From a checkpoint of a small mixture-of-experts model trained on Wikipedia.
Size: 12 layers, vocabulary 8192.
Experts: 48 experts in each of 10 layers, 160 SiLU neurons an expert.
Below are experts of layer 8 (counted from 0) of a mixture-of-experts language model. Rows are named router (the router's row for the expert), up (a neuron's input weights, with its number) and show model dimensions 0-159. Each number is 50 + 12 x the weight over its row's rms, rounded and kept within 0 to 99.
After each expert's rows: "gets" lists some tokens that make up at least twice as much of what it gets as of all text. This comes from a sample of Wikipedia text that the model never trained on. Tokens count by the router's weight.

# expert 35
router:53 41 50 46 60 40 48 43 44 40 59 60 63 36 55 69 78 52 58 40 62 31 33 44 25 45 34 52 44 44 39 79 42 33 35 58 61 57 51 60 57 67 51 49 46 50 53 56 50 36 39 41 51 46 62 41 49 44 62 45 65 43 67 57 33 69 23 46 29 41 41 54 36 43 38 73 46 55 52 31 53 41 49 32 53 33 54 62 62 50 58 57 51 26 32 55 50 47 37 70 34 48 37 54 49 43 53 44 70 60 52 45 48 24 48 62 42 52 44 48 27 54 64 40 41 68 54 48 48 77 35 60 52 24 61 68 37 68 65 44 47 32 41 51 39 41 34 46 48 46 60 33 52 27 71 48 27 61 56 53
up0:66 49 29 42 44 58 39 57 25 49 30 46 35 43 44 70 50 69 49 43 49 44 65 73 41 51 50 67 54 51 51 41 42 36 41 74 30 60 49 54 32 50 37 51 72 25 60 44 27 49 51 56 43 39 56 34 50 60 45 37 52 47 53 39 68 32 32 42 57 64 52 37 68 41 40 55 41 31 62 63 55 57 53 70 56 79 53 64 56 61 51 61 64 52 38 35 43 56 38 45 45 49 67 58 55 54 74 45 70 28 45 67 64 56 41 73 51 43 28 51 51 44 53 46 33 44 67 32 39 49 37 61 50 57 30 36 66 62 57 52 61 42 56 51 41 46 52 40 51 57 44 77 57 64 46 77 41 51 41 57
up1:53 65 35 55 54 56 46 69 53 47 52 44 75 59 41 62 66 91 49 54 44 51 46 47 54 51 52 46 55 26 66 53 38 64 55 47 41 45 46 49 61 43 45 32 51 46 52 60 36 67 38 52 47 46 48 43 43 31 49 67 61 48 46 55 48 45 39 47 38 42 64 56 35 42 51 51 51 50 39 67 49 62 68 46 40 48 58 59 56 42 54 50 45 31 59 57 43 46 57 59 52 40 48 79 48 42 76 47 49 43 54 41 76 60 46 39 61 47 70 61 45 78 75 53 88 51 38 59 57 72 21 37 50 34 58 39 41 48 80 32 60 46 70 55 49 66 64 36 65 53 37 52 46 29 60 72 39 49 49 55
gets: "\n", "|", "===", "==", "-", "===="

# expert 26
router:33 42 51 54 67 45 59 41 41 54 46 60 47 68 59 40 49 71 45 61 40 42 37 54 54 62 53 43 44 38 47 51 51 55 43 38 76 52 34 40 48 64 57 33 43 46 88 53 42 49 47 51 50 44 69 63 68 45 54 37 51 46 63 47 38 53 51 42 56 51 32 61 57 40 61 54 75 59 43 69 53 42 31 42 54 27 48 28 35 75 39 49 42 57 32 53 68 55 55 54 19 42 67 37 69 58 56 56 36 72 54 31 75 65 55 73 58 40 49 38 52 61 40 58 47 28 45 53 52 62 33 42 32 48 30 32 55 55 39 54 56 45 70 60 58 41 43 42 54 41 40 46 57 76 44 35 35 49 30 50
up0:69 41 48 41 31 37 54 57 35 49 55 51 77 57 53 48 51 25 54 22 44 43 27 54 38 25 40 40 46 68 63 69 38 43 53 45 46 55 35 37 62 34 41 61 46 67 32 58 46 35 36 47 55 49 34 42 53 51 32 36 46 61 71 31 59 41 45 57 44 51 45 53 63 49 48 69 59 39 29 61 49 59 60 60 29 54 26 41 38 66 75 46 63 70 33 36 41 57 37 42 74 49 59 57 48 52 56 55 45 47 76 51 57 50 48 51 42 62 39 65 67 35 45 41 56 52 60 59 69 35 58 58 49 50 57 51 55 33 38 71 57 43 54 50 55 28 62 29 36 35 49 50 56 68 67 39 52 69 57 49
up1:72 40 45 40 62 37 32 55 54 72 54 48 53 52 39 51 37 61 56 54 50 45 49 48 36 49 58 48 65 62 37 75 63 61 52 54 49 45 56 29 37 62 57 30 35 60 68 49 62 35 55 45 50 48 39 47 31 51 36 48 47 75 70 43 52 53 62 32 32 54 60 55 32 74 68 45 69 33 39 56 72 45 51 57 77 57 48 45 25 52 57 61 37 61 44 45 56 42 61 70 51 41 37 67 47 64 74 17 59 42 64 57 50 63 49 69 66 47 35 59 47 51 42 56 59 66 49 31 29 37 60 61 41 51 44 36 62 65 37 46 35 60 47 51 49 77 52 48 64 41 40 52 65 34 50 56 48 55 59 59
gets: " |", "er", "te", "ation", "or", "ing"

# expert 40
router:68 38 47 38 48 47 52 45 56 46 56 51 39 37 60 35 37 33 48 52 39 42 40 38 69 49 51 52 62 48 37 56 73 49 57 36 49 43 50 38 41 80 62 56 54 52 35 72 49 20 67 56 57 54 59 62 25 69 60 57 42 33 48 57 78 56 42 61 37 33 24 34 31 44 45 51 42 54 57 32 53 59 52 61 52 37 41 62 41 34 56 58 59 38 36 60 52 62 50 41 47 50 54 57 50 81 50 51 56 42 47 47 56 38 39 43 44 55 53 37 73 69 44 35 68 71 44 50 42 45 59 55 36 47 64 63 62 32 26 27 29 34 48 43 65 46 59 57 50 49 49 63 51 72 55 37 60 18 56 51
up0:50 45 44 49 31 50 57 56 25 54 29 47 62 50 67 39 43 52 46 53 54 36 53 64 29 48 53 18 55 51 59 60 79 38 69 71 50 32 42 42 37 56 41 55 38 61 45 48 44 50 54 60 52 54 25 62 18 56 49 54 62 52 51 42 38 30 47 35 52 66 51 62 61 64 31 60 51 49 53 50 51 48 39 59 47 40 51 34 32 43 47 46 57 67 43 56 49 51 68 53 32 57 52 61 47 47 57 45 27 52 58 61 60 46 32 48 45 63 20 62 64 59 50 39 59 63 64 59 41 49 39 36 62 39 67 61 54 59 46 40 69 50 53 75 42 45 52 26 51 60 71 79 37 38 62 62 33 39 33 68
up1:63 54 60 67 56 48 61 53 46 42 44 37 46 34 56 54 57 34 37 11 42 66 48 64 48 57 54 45 62 62 40 49 49 55 42 55 43 93 47 55 64 71 35 50 28 60 41 53 51 54 62 45 44 51 41 42 26 50 46 60 43 43 51 62 52 51 42 62 49 57 47 57 50 58 56 66 47 46 51 41 65 52 61 50 68 30 43 56 32 30 41 30 40 46 56 46 74 84 68 59 56 55 50 44 30 51 48 42 68 42 38 70 50 50 12 68 56 66 43 69 35 51 59 62 62 56 42 68 46 30 39 66 48 59 73 58 44 55 49 48 44 45 62 58 64 66 62 39 62 39 41 49 39 52 55 53 37 49 43 64
gets: ")", "\n", " =", " ==", "==", " Born"

# expert 39
router:39 58 42 54 53 77 43 47 44 40 54 66 63 26 45 67 68 62 38 42 41 42 51 49 66 66 66 53 47 44 41 39 55 54 46 52 42 42 56 48 33 37 70 41 51 55 36 21 62 22 40 36 30 39 41 46 51 62 48 43 57 66 33 57 55 60 39 52 73 50 59 47 59 47 60 50 56 65 45 56 49 46 55 42 50 71 36 53 49 60 36 44 54 46 45 37 40 33 63 58 48 40 47 66 40 46 52 64 29 74 62 27 47 31 43 50 52 62 50 62 63 40 41 47 50 40 78 30 48 39 47 53 54 61 72 55 46 66 54 37 70 46 75 61 43 28 38 51 43 49 61 65 53 45 58 45 16 57 22 43
up0:66 56 56 59 44 43 26 41 35 74 58 51 66 53 42 53 18 46 50 47 42 55 36 56 24 62 33 52 42 52 38 52 53 47 50 39 45 38 64 31 46 46 65 48 33 71 49 57 49 65 46 43 50 50 49 37 55 49 44 50 25 48 63 71 44 41 52 68 48 38 52 55 47 52 35 67 52 31 50 59 53 50 58 45 53 58 36 58 41 59 54 48 33 54 24 67 44 67 72 55 33 40 58 38 36 58 51 32 39 41 54 33 36 45 45 47 35 59 51 49 23 63 52 36 66 50 59 58 56 57 53 47 70 67 38 35 69 36 49 45 58 59 39 70 19 34 29 50 61 42 44 60 76 73 41 66 45 61 54 43
up1:57 51 46 52 46 55 49 41 61 73 55 44 58 71 47 55 65 51 33 64 35 49 46 45 48 60 51 29 54 33 47 41 57 53 37 62 57 52 54 45 57 56 48 56 49 57 56 59 54 45 56 38 47 89 50 37 51 39 36 48 44 68 71 61 71 59 24 53 58 62 57 72 40 59 35 60 53 54 52 40 34 53 57 51 57 57 48 42 53 51 56 34 47 45 80 59 43 53 63 52 42 38 83 47 43 51 35 49 53 54 54 41 45 66 45 61 37 50 54 58 56 48 54 76 88 33 57 55 69 44 28 67 56 49 29 47 49 45 43 31 22 56 52 45 60 47 56 52 48 24 54 48 39 48 61 40 64 87 44 72
gets: "ed", " for", " of", " with", "ing", " by"

# expert 30
router:38 47 51 39 29 49 45 39 51 41 36 44 63 41 62 35 43 50 55 69 56 52 63 62 47 40 47 54 50 60 61 45 71 54 33 43 53 48 35 52 57 54 35 49 56 39 71 39 46 71 49 73 36 62 58 58 46 42 48 56 51 56 57 53 58 73 50 40 48 46 61 41 38 68 39 77 67 55 67 33 25 39 65 69 44 44 71 55 38 35 43 46 28 38 30 51 43 54 77 60 34 40 44 41 62 49 59 51 50 57 55 52 20 50 42 41 53 61 29 47 47 71 49 51 64 41 67 54 49 60 64 51 63 35 21 42 50 40 64 70 24 42 45 72 46 37 49 54 66 51 58 34 41 59 66 28 63 62 50 45
up0:64 72 57 58 27 66 73 48 70 44 53 47 39 48 49 54 70 51 49 50 43 49 31 45 37 58 38 61 59 47 30 49 34 40 55 86 57 60 56 59 46 63 36 46 62 45 56 59 60 46 56 59 52 37 56 52 40 45 40 80 33 58 43 48 47 39 38 47 45 80 25 59 54 45 41 54 25 32 49 40 61 73 51 39 53 79 53 53 50 66 61 34 37 51 62 60 47 48 32 56 39 39 43 32 55 65 62 47 48 62 50 52 48 50 39 64 43 37 36 47 63 44 23 52 34 54 46 56 35 58 71 58 52 53 43 51 52 57 32 57 67 50 46 50 62 33 71 39 54 50 42 46 20 49 63 36 72 42 51 44
up1:64 66 32 42 55 55 39 33 46 42 71 50 38 33 46 54 47 59 34 50 50 60 67 37 46 56 56 51 35 46 42 46 60 66 42 43 46 45 40 31 45 55 59 43 79 37 58 51 54 29 46 26 37 29 39 50 47 59 50 55 41 49 54 54 62 33 50 67 36 53 29 43 57 58 50 53 34 47 58 34 37 59 71 46 65 44 74 60 46 64 81 64 20 32 48 46 47 41 56 44 38 33 44 56 57 51 76 57 66 51 63 55 53 38 46 48 55 41 59 55 72 78 57 55 43 36 44 56 22 62 41 60 48 30 50 71 33 62 45 44 42 51 58 38 53 57 25 43 53 50 75 55 69 50 42 48 49 45 69 42
gets: "s", "%", " years", " time", " km", " season"

# expert 25
router:57 55 46 31 49 46 54 59 55 30 16 35 68 34 40 33 73 53 69 57 44 57 73 41 55 27 59 58 79 47 45 50 32 45 49 56 49 68 33 51 39 55 48 48 37 39 57 53 28 59 42 58 63 67 38 47 54 54 42 47 43 52 52 63 65 60 23 68 54 39 62 34 39 45 24 58 57 59 58 33 52 54 48 47 37 41 70 64 57 44 46 54 51 25 56 59 68 55 41 39 49 49 55 52 33 38 61 73 24 59 44 52 73 62 56 62 53 53 49 56 57 66 38 73 72 50 51 65 48 40 71 44 69 39 48 40 38 35 60 47 42 43 33 56 56 45 58 42 46 52 59 50 37 61 50 32 54 63 58 51
up0:69 60 49 50 48 55 46 35 51 57 47 66 37 56 58 39 72 63 47 66 33 45 46 62 47 49 52 37 42 34 39 61 46 53 66 55 57 41 41 53 59 63 52 59 60 53 54 52 62 52 33 65 42 18 37 37 29 48 57 44 54 44 64 37 44 40 68 43 38 59 48 53 38 53 30 51 63 64 50 34 54 63 50 42 48 71 73 47 50 44 44 58 32 62 35 40 45 32 31 32 71 38 59 52 43 47 54 47 54 39 66 55 51 49 49 71 67 41 30 65 38 52 46 37 69 47 55 21 56 22 56 53 64 45 32 51 68 62 21 72 54 48 72 64 53 52 52 44 42 35 67 51 66 57 44 22 47 53 68 61
up1:56 49 54 61 28 50 28 32 53 48 42 36 32 40 33 58 63 63 67 46 47 48 51 70 40 52 56 59 64 63 41 59 61 46 57 53 50 52 70 70 48 60 45 40 41 57 48 58 57 32 54 49 44 40 77 36 64 57 39 48 55 38 38 56 54 49 44 45 49 72 58 41 47 61 37 58 47 40 61 17 50 47 54 56 57 57 38 39 55 55 48 51 67 37 41 56 17 55 38 36 31 31 29 53 38 41 48 32 46 24 51 66 50 44 41 58 32 60 32 40 37 38 62 22 32 53 68 47 38 45 61 27 63 55 64 46 55 41 46 64 59 54 41 40 39 45 41 45 60 55 81 58 50 42 47 46 59 65 73 69
gets: "s", " University", " War", " League", " School", " County"

# expert 29
router:56 54 56 56 52 50 65 79 48 56 52 55 60 64 45 41 27 65 42 45 60 30 51 27 43 56 39 62 55 58 61 49 45 50 22 42 42 77 20 47 57 34 39 47 61 49 43 58 34 44 60 56 34 38 47 61 68 48 42 45 50 67 58 30 50 38 48 67 54 71 64 42 57 43 64 52 50 51 47 63 43 71 40 51 70 27 55 47 35 57 39 49 64 43 48 37 58 67 54 79 78 46 37 53 24 56 50 54 51 63 35 46 62 34 47 46 49 71 61 70 53 61 35 50 31 71 54 42 40 58 58 60 36 44 48 58 33 58 27 32 48 47 52 31 43 40 40 46 43 33 48 54 45 45 49 52 39 44 30 40
up0:52 56 86 42 54 50 44 53 66 57 54 42 48 43 74 41 58 41 62 54 57 57 53 65 49 50 43 60 76 48 56 68 32 33 47 35 62 61 43 44 58 65 57 42 48 67 54 61 41 43 52 29 41 52 30 41 65 42 36 63 42 51 29 36 51 50 40 47 46 52 22 72 55 45 54 64 38 59 57 45 44 19 75 20 50 66 45 56 57 65 63 56 36 59 32 41 31 52 34 39 62 64 47 47 65 54 50 45 35 44 60 55 48 55 34 60 60 41 60 51 43 20 55 49 47 51 61 38 48 43 24 64 52 46 47 56 33 51 51 68 47 64 43 65 44 32 39 57 68 29 49 68 46 46 27 40 47 62 49 52
up1:64 60 53 45 50 51 47 32 68 51 49 37 43 52 43 67 56 46 68 39 51 38 62 53 25 48 58 46 49 82 49 33 34 53 62 58 51 73 32 30 67 66 46 40 32 54 52 27 36 41 52 51 75 46 47 46 45 49 49 44 57 49 51 66 48 64 39 55 41 49 55 47 46 38 25 44 37 47 36 38 23 39 48 35 37 52 52 49 50 24 41 60 58 68 33 42 65 69 27 44 34 61 47 54 48 57 64 44 68 45 51 56 50 62 42 42 36 36 39 56 47 35 53 61 56 22 65 41 37 56 55 62 41 28 79 37 60 63 56 59 76 52 46 64 57 71 45 55 58 57 39 49 51 32 60 58 45 44 54 69
gets: "e", "d", "i", "\"", "er", "u"

# expert 0
router:62 45 66 52 69 32 42 62 40 42 42 62 33 51 65 53 42 41 39 58 49 68 43 65 41 36 41 57 50 58 78 68 51 55 54 55 64 72 26 56 39 53 32 59 32 58 53 34 45 41 63 53 47 43 62 29 40 58 67 42 77 40 70 48 33 29 64 54 57 45 43 61 45 81 43 39 55 40 58 26 61 55 65 51 42 49 58 70 48 21 57 37 33 56 37 47 39 35 52 41 52 40 68 44 44 73 62 25 56 44 69 60 59 43 42 56 41 24 48 44 46 47 52 46 49 61 36 51 52 51 39 62 44 64 59 54 60 43 56 40 48 57 52 36 58 51 66 51 51 59 56 59 37 62 26 45 34 31 54 64
up0:40 47 30 49 52 45 61 56 49 62 31 47 59 47 64 29 42 50 75 59 60 38 53 46 54 56 38 24 62 51 43 37 32 50 51 65 58 45 43 61 56 43 46 63 36 46 43 34 59 67 52 52 55 67 46 47 60 53 39 63 61 54 61 61 66 70 38 63 52 55 56 66 45 45 38 50 54 51 35 58 30 34 65 66 49 55 64 35 64 46 51 33 62 69 42 58 52 40 70 58 57 62 37 55 46 83 28 47 61 42 69 58 43 65 46 48 59 51 30 41 39 80 69 70 54 52 44 36 54 23 34 57 53 47 44 37 24 49 32 60 51 37 43 75 34 42 55 38 56 47 48 73 36 47 57 46 35 49 27 52
up1:50 35 28 53 41 54 77 47 47 41 32 46 67 55 38 60 65 43 61 36 67 39 67 52 41 62 76 31 42 57 50 42 54 66 58 57 46 53 46 49 41 41 66 60 47 69 65 17 40 57 57 48 56 67 46 55 35 09 60 48 46 41 53 52 54 54 43 25 43 71 51 46 66 53 31 55 60 57 46 56 57 34 56 33 60 45 28 38 46 49 54 72 51 37 35 39 39 49 48 54 45 57 30 73 44 42 50 48 68 33 36 52 47 55 52 36 72 57 56 48 80 52 57 58 54 55 37 59 31 65 52 65 56 68 47 37 51 58 46 44 55 54 47 59 64 67 54 58 47 48 74 73 67 47 45 37 49 51 48 45
gets: "\n", "==", "===", " re", " ==", " con"

# expert 8
router:62 41 31 54 51 42 61 52 42 40 67 50 48 19 63 43 54 68 39 59 47 46 62 33 70 30 55 19 52 41 71 35 21 59 41 50 56 52 40 44 48 59 15 81 65 47 67 70 64 59 51 50 54 48 52 47 42 41 45 53 50 32 65 61 71 50 52 55 46 70 58 40 30 37 51 57 56 42 58 53 60 63 56 50 40 58 47 51 33 64 42 39 47 37 62 49 60 55 39 52 70 53 59 66 41 46 67 44 55 36 27 40 50 61 68 49 67 39 55 54 71 52 39 52 52 23 44 48 41 59 43 74 64 55 61 66 45 52 38 42 63 30 59 41 54 35 63 52 38 45 51 41 47 52 55 55 53 48 29 40
up0:53 42 55 54 33 50 64 42 35 48 59 64 71 26 43 59 61 53 63 60 29 31 40 49 57 55 71 37 38 57 61 40 59 56 41 53 47 65 39 43 53 80 63 36 56 59 51 32 40 43 69 59 33 54 44 73 51 51 31 49 64 58 67 50 55 20 26 58 59 56 35 57 72 50 60 64 42 62 37 51 37 60 55 37 54 52 57 62 76 56 56 48 46 54 48 37 63 56 58 37 48 35 50 44 38 32 43 49 35 49 42 58 44 62 26 46 55 45 70 39 38 49 49 46 53 31 63 60 36 56 30 80 39 62 31 56 58 33 48 45 50 37 69 48 57 55 63 54 53 63 42 50 46 44 43 34 25 53 39 68
up1:55 51 53 64 51 56 54 67 30 42 41 63 66 54 48 40 90 68 44 55 35 53 52 58 53 49 35 42 53 37 53 67 52 45 48 54 44 40 41 34 42 51 48 18 58 41 46 69 44 67 62 58 48 64 53 38 75 51 50 65 54 57 49 41 37 71 18 41 39 46 54 66 70 67 37 53 50 59 53 52 36 54 44 60 57 65 51 44 31 59 73 37 41 47 51 64 65 68 62 56 36 46 52 30 52 36 48 48 74 18 55 58 49 54 54 67 59 40 62 44 50 51 43 45 47 42 59 41 37 65 24 58 59 34 47 58 61 68 84 63 37 42 35 62 57 54 38 53 42 51 64 60 46 47 46 54 32 51 39 58
gets: "a", "s", "es", "us", "as", "ne"

# expert 4
router:58 63 50 30 36 56 60 33 53 35 57 56 47 46 46 69 49 63 50 44 35 59 36 42 66 33 63 58 70 48 45 37 25 35 42 52 45 44 49 37 69 67 39 73 50 27 57 68 35 59 63 50 52 43 53 42 53 61 41 45 49 65 60 42 49 39 57 59 66 62 47 51 40 48 53 67 52 53 48 35 70 55 47 34 72 42 41 46 35 60 41 51 77 60 63 52 63 55 31 40 61 35 43 75 44 49 47 47 39 57 51 44 58 50 20 41 31 53 55 62 40 59 46 56 54 53 35 39 79 48 51 59 54 48 75 53 40 60 29 54 78 20 49 38 65 41 70 35 56 42 56 37 54 64 41 43 41 69 62 48
up0:50 54 51 39 49 51 48 40 23 62 45 51 47 37 46 52 61 41 38 12 64 63 45 49 41 50 49 45 21 41 50 51 75 54 36 47 50 47 31 30 41 27 65 51 33 51 53 58 63 46 29 45 62 55 52 55 49 59 47 54 59 64 48 50 46 63 44 43 40 42 42 53 51 40 19 43 30 44 40 53 56 40 52 75 59 45 58 62 41 49 52 49 47 65 45 45 57 53 51 54 52 44 40 45 47 46 50 33 36 47 57 56 27 38 50 57 46 32 26 55 56 28 24 29 30 46 59 47 49 35 52 78 71 39 49 75 71 33 58 40 45 59 60 51 40 32 26 57 35 45 70 58 65 41 43 60 60 41 53 74
up1:54 29 37 50 30 61 35 45 26 49 63 46 44 43 55 50 47 64 47 52 53 44 51 48 38 48 46 56 30 36 58 56 50 64 69 44 70 33 65 38 38 40 60 52 44 34 44 44 64 28 54 53 60 54 60 56 52 49 40 74 29 63 48 44 39 57 42 29 57 57 56 35 30 43 47 44 20 45 31 54 51 51 44 37 54 53 45 37 41 41 54 44 63 58 43 70 26 60 42 28 27 27 48 48 44 67 47 30 53 55 56 51 62 35 56 83 64 67 48 57 41 51 46 39 74 63 65 45 38 41 46 61 43 38 46 56 60 53 66 57 14 37 66 42 38 62 39 37 35 45 46 58 43 35 56 38 60 61 58 44
gets: " |", "an", "ian", "ton", "en", "in"

# expert 21
router:72 42 44 48 52 55 57 70 29 44 41 39 42 45 34 51 54 58 48 65 51 36 68 26 68 41 57 40 74 48 61 17 33 33 47 59 50 63 39 54 58 55 30 47 58 36 63 70 38 55 87 50 61 62 50 55 63 54 76 56 42 62 47 46 47 50 53 47 55 69 66 47 34 59 42 65 25 49 35 58 53 42 31 69 42 48 59 42 50 65 34 28 50 49 56 51 51 63 43 39 46 59 36 62 36 41 52 39 64 49 44 28 74 47 23 53 52 56 57 54 47 63 60 32 72 49 26 60 36 57 48 46 53 56 63 45 44 52 32 62 52 37 55 35 60 54 52 55 42 39 50 64 49 56 56 47 64 64 53 36
up0:53 59 61 53 41 59 50 49 51 48 46 35 35 51 70 31 64 51 57 46 35 53 59 52 44 55 62 41 60 54 47 16 63 48 48 35 54 79 34 54 68 51 58 44 53 56 58 43 49 40 42 70 46 69 45 41 68 33 66 31 33 59 39 54 48 48 61 66 28 68 78 44 53 68 23 59 32 53 65 41 49 74 65 52 38 38 51 52 27 47 60 52 32 38 51 65 31 22 62 43 43 54 48 61 63 54 49 54 49 35 33 57 46 39 25 50 57 44 49 51 50 69 54 54 52 39 39 45 46 42 48 51 41 57 50 55 61 46 61 69 60 51 62 58 42 54 46 57 75 17 39 24 55 61 40 48 38 45 44 43
up1:66 52 36 52 33 61 52 65 69 43 26 43 56 61 45 57 41 58 38 47 52 57 50 68 48 67 62 40 80 43 51 28 47 47 59 34 51 47 50 52 40 64 44 60 44 62 51 53 70 47 39 41 60 71 38 19 57 58 69 43 40 52 52 57 61 27 57 56 42 51 50 58 61 41 56 52 41 43 61 42 54 64 69 52 40 60 68 65 37 25 50 45 30 43 74 35 39 25 74 46 38 43 55 47 41 61 69 66 51 42 51 67 39 42 56 46 62 39 33 46 61 61 48 35 65 60 48 55 67 61 53 27 48 63 46 51 73 40 48 42 58 44 52 51 53 49 43 24 48 23 36 59 52 48 32 53 39 74 32 51
gets: "o", "z", "y", "s", "a", "ka"

# expert 42
router:44 65 64 42 55 39 48 41 44 80 31 60 36 48 37 50 43 44 50 45 50 76 67 73 28 42 46 44 28 31 38 59 56 51 62 41 43 66 45 50 53 38 50 43 50 49 38 48 47 45 47 50 41 39 41 63 58 39 38 65 54 39 52 53 59 35 45 58 35 32 52 36 52 36 66 39 34 16 29 62 44 72 64 56 49 46 57 50 56 44 21 32 64 45 51 31 49 26 25 64 61 61 53 60 45 57 48 77 33 52 62 49 39 63 63 42 36 58 68 39 49 37 55 56 49 68 72 43 58 52 51 66 48 59 58 57 32 46 57 59 46 46 52 58 18 48 50 63 36 49 45 66 59 31 38 47 54 51 43 55
up0:72 59 61 51 57 44 37 52 41 54 41 53 62 55 39 43 67 56 38 34 23 49 46 44 65 41 31 54 47 32 37 70 63 59 45 32 47 47 28 55 40 60 55 28 40 55 46 51 57 54 61 28 36 42 30 25 62 65 45 50 58 55 78 54 51 27 52 40 36 50 65 68 52 74 38 60 45 60 50 40 59 18 51 32 49 45 57 66 61 42 57 54 35 51 63 71 62 57 48 38 68 47 52 57 56 62 41 59 49 56 64 40 63 48 32 66 58 54 44 37 44 75 62 24 56 53 59 62 57 41 46 51 53 36 53 50 60 25 70 47 39 63 58 49 65 29 54 55 38 54 58 33 50 52 48 28 48 53 61 52
up1:45 49 27 38 41 51 27 66 41 58 43 56 47 37 65 26 48 46 71 63 45 64 49 48 37 73 58 43 60 36 48 52 53 66 50 57 52 59 42 52 38 40 34 33 68 44 43 59 47 51 49 37 33 57 37 37 34 55 64 47 48 76 30 54 67 74 43 51 60 43 48 53 66 57 56 75 61 46 29 54 24 62 54 56 56 47 45 36 44 42 38 45 59 74 59 43 49 49 31 52 39 68 34 32 64 36 52 62 58 58 54 61 41 57 62 57 61 62 33 56 57 83 38 50 53 49 50 53 32 31 53 80 37 38 44 50 51 59 53 61 44 60 37 62 30 60 66 50 58 28 48 53 60 67 49 65 55 64 48 43
gets: "'", " \"", " as", " ", ":", "–"

# expert 7
router:39 55 37 63 54 46 57 61 49 53 61 33 55 48 36 66 47 60 47 50 49 45 32 74 56 40 35 62 48 45 31 68 69 47 33 53 41 47 59 43 37 40 57 54 71 50 52 44 51 59 54 53 50 49 42 42 54 53 42 57 77 58 56 61 45 49 41 51 40 72 52 37 76 60 58 34 31 63 32 64 54 58 72 38 47 75 39 41 63 50 68 58 74 45 53 65 54 84 38 32 53 62 64 47 71 62 66 44 69 56 35 43 18 46 60 52 45 27 62 50 63 37 58 73 40 33 47 45 43 56 56 45 39 44 44 39 43 56 49 42 60 64 57 69 40 33 42 69 36 48 58 41 43 48 51 59 74 54 49 70
up0:49 48 31 57 48 58 57 40 41 65 35 33 39 38 47 37 59 65 39 48 32 72 56 44 48 56 57 48 42 25 61 53 44 15 47 47 68 52 50 28 57 54 55 57 48 29 52 29 23 55 69 71 35 58 64 32 56 31 58 54 60 31 27 52 33 55 75 58 41 49 43 38 56 70 52 51 40 47 60 59 35 59 66 68 48 47 30 14 48 60 58 51 51 40 53 38 49 50 57 49 26 54 43 49 49 59 49 58 48 52 48 67 46 41 41 66 68 56 60 49 50 70 44 50 59 44 55 35 40 51 46 60 53 43 40 40 42 51 55 56 65 35 53 62 69 29 70 53 50 51 54 70 19 49 54 38 56 56 57 41
up1:52 45 37 49 54 42 53 41 50 46 36 29 52 23 48 55 64 73 34 39 47 47 64 49 56 55 59 44 41 60 44 38 47 55 50 45 51 73 48 38 58 37 44 60 66 41 36 39 47 62 68 40 32 50 49 23 48 53 46 44 56 63 52 63 47 49 49 64 34 63 60 65 36 67 59 43 60 52 35 44 46 63 63 57 53 50 61 28 42 43 51 64 34 62 30 59 52 64 51 39 56 40 54 76 56 27 41 38 63 39 50 59 43 72 72 58 57 54 43 66 61 46 30 66 48 26 46 48 58 49 37 59 49 50 69 04 34 45 32 60 56 68 44 56 47 40 80 50 52 48 68 48 29 50 61 45 62 51 58 63
gets: " the", " his", " of", "s", " an", " their"

# expert 37
router:54 61 30 21 54 60 61 42 73 33 50 40 47 34 47 67 59 36 42 45 56 57 51 56 41 49 60 36 66 40 67 31 57 60 56 51 43 24 72 47 47 31 78 40 37 34 52 53 61 33 47 23 42 60 62 37 58 47 43 59 56 49 38 38 28 62 56 49 52 70 30 54 52 50 52 39 46 38 60 73 60 27 36 37 69 66 50 45 52 65 56 35 45 72 52 50 66 49 44 67 47 68 33 67 59 56 54 56 51 65 54 59 59 41 42 52 48 40 65 60 67 48 61 43 61 30 66 57 53 27 48 56 49 62 66 50 48 45 61 61 34 56 32 43 59 34 53 65 56 53 37 69 59 43 54 45 64 65 61 60
up0:54 26 49 76 44 39 57 68 29 67 40 60 60 61 17 52 59 48 25 40 37 60 73 56 41 56 41 51 60 22 44 59 49 45 65 60 51 50 26 53 43 67 47 50 74 71 61 59 56 57 47 44 44 60 45 16 42 38 50 32 49 56 61 61 39 48 46 62 70 46 60 25 62 57 48 62 46 52 59 53 61 49 50 42 41 62 64 25 48 68 44 53 46 35 39 38 38 61 53 59 69 45 62 50 65 55 60 54 74 39 39 56 50 43 36 45 45 48 56 43 44 75 47 31 53 40 55 56 60 54 57 47 46 63 61 63 66 51 46 56 64 30 66 54 59 69 58 52 45 48 47 27 41 57 55 41 36 44 34 34
up1:46 61 58 49 32 43 51 59 51 54 42 44 71 39 46 60 52 37 62 50 29 36 54 51 56 53 60 55 68 32 38 47 29 23 61 78 64 57 38 46 58 47 55 51 40 54 32 60 45 62 47 63 53 67 53 47 56 25 26 41 65 53 51 62 47 52 39 47 48 70 58 30 28 39 24 64 36 47 45 28 55 64 52 49 40 34 47 37 52 57 78 40 55 71 45 43 48 62 48 60 38 53 31 16 54 67 40 47 59 49 56 59 53 29 56 51 48 77 64 42 50 59 55 46 58 52 66 44 43 57 51 37 42 80 50 45 64 50 42 48 54 37 48 61 69 49 58 49 69 31 67 43 63 44 40 39 47 38 30 48
gets: " to", " on", " at", " of", " by", " from"